From a checkpoint of a small mixture-of-experts model trained on Wikipedia.
Size: 11 layers, width 320, vocabulary 2048, 50.7M parameters.
Experts: 64 experts in each of 11 layers, 64 SwiGLU neurons an expert, a sigmoid router, a shared expert of 128 neurons.
Training: a variant of Muon for the experts, 380M tokens, 5803 steps.
Below are experts of layer 3 (counted from 0) of a mixture-of-experts language model. Rows are named router (the router's row for the expert), gate (a neuron's input weights, with its number), up (a neuron's input weights, with its number) and show model dimensions 200-239. Each number is 128 + 24 x the weight over its row's rms, rounded and kept within 0 to 255.
After each expert's rows: a language model's description of what the expert responds to; "comes after" lists some tokens at least twice as common just before its tokens as in all text. This comes from a sample of Wikipedia text that the model never trained on. Tokens count by the router's weight.

# expert 58
router [128  98 146  88 140 103 101 108 147 167 105 154 176 118  94 153 103 107 103 116  99 143 142 113 146 160 139 147 106 112 155 116 108 122 129 151 168 162 141 146]
gate0 [165 125 129 105 148 108 138 108 156  68 161 109 105 114 151 132 126 126 108  87 113 129  98 130 138 142 161 163 122 131 111  50 139 105  86 107  97 121 100 109]
up0 [133 131 132 111  90 109 118  80 147 105  94 138 122 115 163 148 157 134 131 129 128 132 178 123 179 129 142 129 186 153  73  92 144 185  91 114 146 111 103 134]
What it handles: Digits and ordinals. Digits in years, scores and statistics tables, ordinals like first and third, and word starts such as ex, comp, re, ten in Contention.
comes after: ",", ".", " (", "20", " c", "C"

# expert 39
router [124 129 171 105 156 128 113 110 123 152 122 163 171  92 120 146 125  88 141 123 101 143 148 116 125 159 169 154 116 109 188 132 107  98 145 162 146 154 130 156]
gate0 [112 168 169 160 130 117 128 151 120 177 118 111 133 135 134 128 133 135 101 118 124 109 142 131  93 138 119 125 123 142 122  63 135 107 123 126  97 133 150 124]
up0 [127 113 110 104 143 161 167 118 119  83 132 136 139 134 109 182  96 155 155 141  98 128 144 141 117 120  97 159 131 112 132 177 133 169 150 139 120  71 122  90]
What it handles: Table pipes and infobox colons. Pipes between table cells, colons after infobox field names, and "=" opening title headings, e.g. "Conference:", "Conservation status:".
comes after: "\n", ")", " 0", "==", "===", " =="

# expert 8
router [103 117 137  85 159 106 115 132 138 167 112 150 180 115 116 170 107  83 108 135 102 140 150 117 111 156 149 139 104  90 146 117 119 155 134 155 167 162 137 138]
gate0 [144 119 112 130 114 124 114 129 124 145 145 102 147 154 118 137 114 116 141 172 135 144 160 150 146 168 140  91 135 168 112 129 134 122 117 121  73 114 105 145]
up0 [130 117 170 112 101 146 179 126 129  81 122 115 143  92 139 119 140 188 151 155 143 153 132 111 114 116 120 113 116 134 154 125  65  95 134 121 123 116 106 126]
What it handles: re/le/con/de pieces. Pieces re, le, ne, con, de, se, often word-initial or after a first letter, as in di-re-ction, con-ne-ction, Ar-re-st.
comes after: " the", " |", " a", " The", " and", ")"

# expert 22
router [ 99 109 125 106 169 142  86 124 124 183 140 139 176 119 135 158  98 131 104  95 102 127 124  96 119 134 158 148 127 120 139 120 126 119 114 154 155 158 142 132]
gate0 [104 145 126 161 158  96 134 144 123 128 134  63 157 174 130 158 119 130 153 150 135 127 122 137 136  99 122 113 133 185 131 139 148 180 133 171 109 159 154 165]
up0 [139 125 149 137 121  81 124 113 160 106 116 109 142 141 131 128 143 100 133 144 132 149 145 138 127 116 104  87 153 138 116 135 143 120 122 158  88 115 111 116]
What it handles: Nasal letter pieces. Word-internal pieces built on n or m, such as n, in, en, on, an, inside names and words like Denver, Linux, branches.
comes after: " ", "ri", "le", " R", " E", " D"

# expert 11
router [ 98  65 151 101 128  83 119 113 152 154 104 147 171 113  75 143 101 111  99 126 112 142 130  90 132 164 140 141 109 108 168 130  94 123 118 130 138 157 128 143]
gate0 [118 124 139 156 126 150 151 174 138 149  99 152 180  99 116 139 128 156 124 154 149  84 152 132 104 130 102 112 104 136 132  88 169  79 161 154  83  99 128 116]
up0 [120 145 150 126 114 127 118 110 117 118 106 139 150 158 114 113  86 140 101 130 152 142  89 136  90 114 112 153 112 117 137 107 129  90 115 140 126 116 105  96]
What it handles: Mid-word d and consonants. Word-internal pieces, especially d, after a consonant-initial fragment inside longer words, such as tra-d-itional, date-d, R-od-r, alt-it-ude.
comes after: "d", "b", "f", "ad", "g", "and"

# expert 17
router [133 109 128 104 138 147 131 125 119 160 104  86 153  88 113 128 101 142  74 137 123 132 100 102  91 109 131 122  39 128  94 151 118 109 146 107  93 122 155 120]
gate13 [119 120 119 116 129 111 150 133 145 108 150  85  84 108 208 122 120 116 107 126 131 129  86 138 136 120  99 146 117 143  94 155 144 127 152 135 124 162 142 121]
up13 [ 93 101 136 135 117 141  94 117 139 140  96 149 134 115  62 117 128 159 148 129 144 146 175 102 133 128 139 120 125 104 154 111 132 152 153 111 119 108 106 138]
What it handles: Prepositions and the. Function words the, of, in, by, with, for, especially of after titles such as Member of, Chief of, Counties of.
comes after: "ed", " of", " in", "ing", " to", " as"

# expert 51
router [127  91 143  84 140 108  98 117 139 177 105 153 177 113 102 159 101  99 101 109  98 144 142 104 139 166 138 151 117 111 153 116 104 120 128 152 167 160 144 146]
gate0 [170 104 169  98 138 116 130  77 120 129 146 112 181 174 118 154 109 140 109  84 157 105 123  89 110 123 122 167 120 105  94 133 138 141  89 119 114 145 142 136]
up0 [113 157 119 143 162 121  97 163 127 187 123 143 143  77 147 176 137 162 125 105 119 120 133 191 127 106 155  90 156  81 103 186 113 124 125 121 121 147 130  89]
What it handles: Compass and place names. Place words like United, North, San, South, West, plus numbers, ordinal "th" and prime marks in coordinates.
comes after: " |", " ", "|", ",", "-", " in"

# expert 5
router [110  98 131  99 153  78 126 120 162 147  99 128 152 123 112 151 140 125 121 111  85 160 154 125 130 146 175 137  96 156 153 112 108 139 125 140 142 179 157 123]
gate0 [132 154 149 104 108 134 101 157 119 126  94 106  83 142 164 132 154 101 178 176 118 148 140 127 124 108 140 175 142 148 149 111 118  89 114  59  96 105 147 115]
up0 [116 127 168 136 178 128 153 126 127 157 165 163 158 111 142 105  93 139 109 134 163 139 109 139 147 139 138  73 125  95 130 115 122 108 133 142 120 111 125 159]
What it handles: Capitalized name-start fragments. Early word pieces of capitalized names and headings, often after a one-letter start, such as V-il-la, U-r-ban, S-ul-livan, Col, Mc.
comes after: " S", "s", "S", " U", " C", " O"

# expert 9
router [126  94 144  91 149 110  96 110 146 180 103 160 175 120 100 144 104  98 108 121  99 147 139  99 140 160 145 147 113 105 160 122 101 127 129 160 163 163 147 143]
gate0 [186 135 102 105 125 157 112 127 102 134  94 159  99 125 156 147 110 152 103 117  93  90 112 116 156 129 113 128 133 113  87 107 122 123 142 123 135 111  88 122]
up0 [119  68  95 111 104 116 145 111 110  99 141 119 150 110 119 141 133 104  82 112  99 121  91 151  85 137 130 172 161  82 129 153 132 126 173 171 157 141 124 114]
What it handles: Mid-word fragments, mixed. Word-piece continuations and short tokens in running prose, e.g. "val" in rival or prevalent, "und" in funds, also women, States.
comes after: " ", "\n", " a", ")", " United", " ("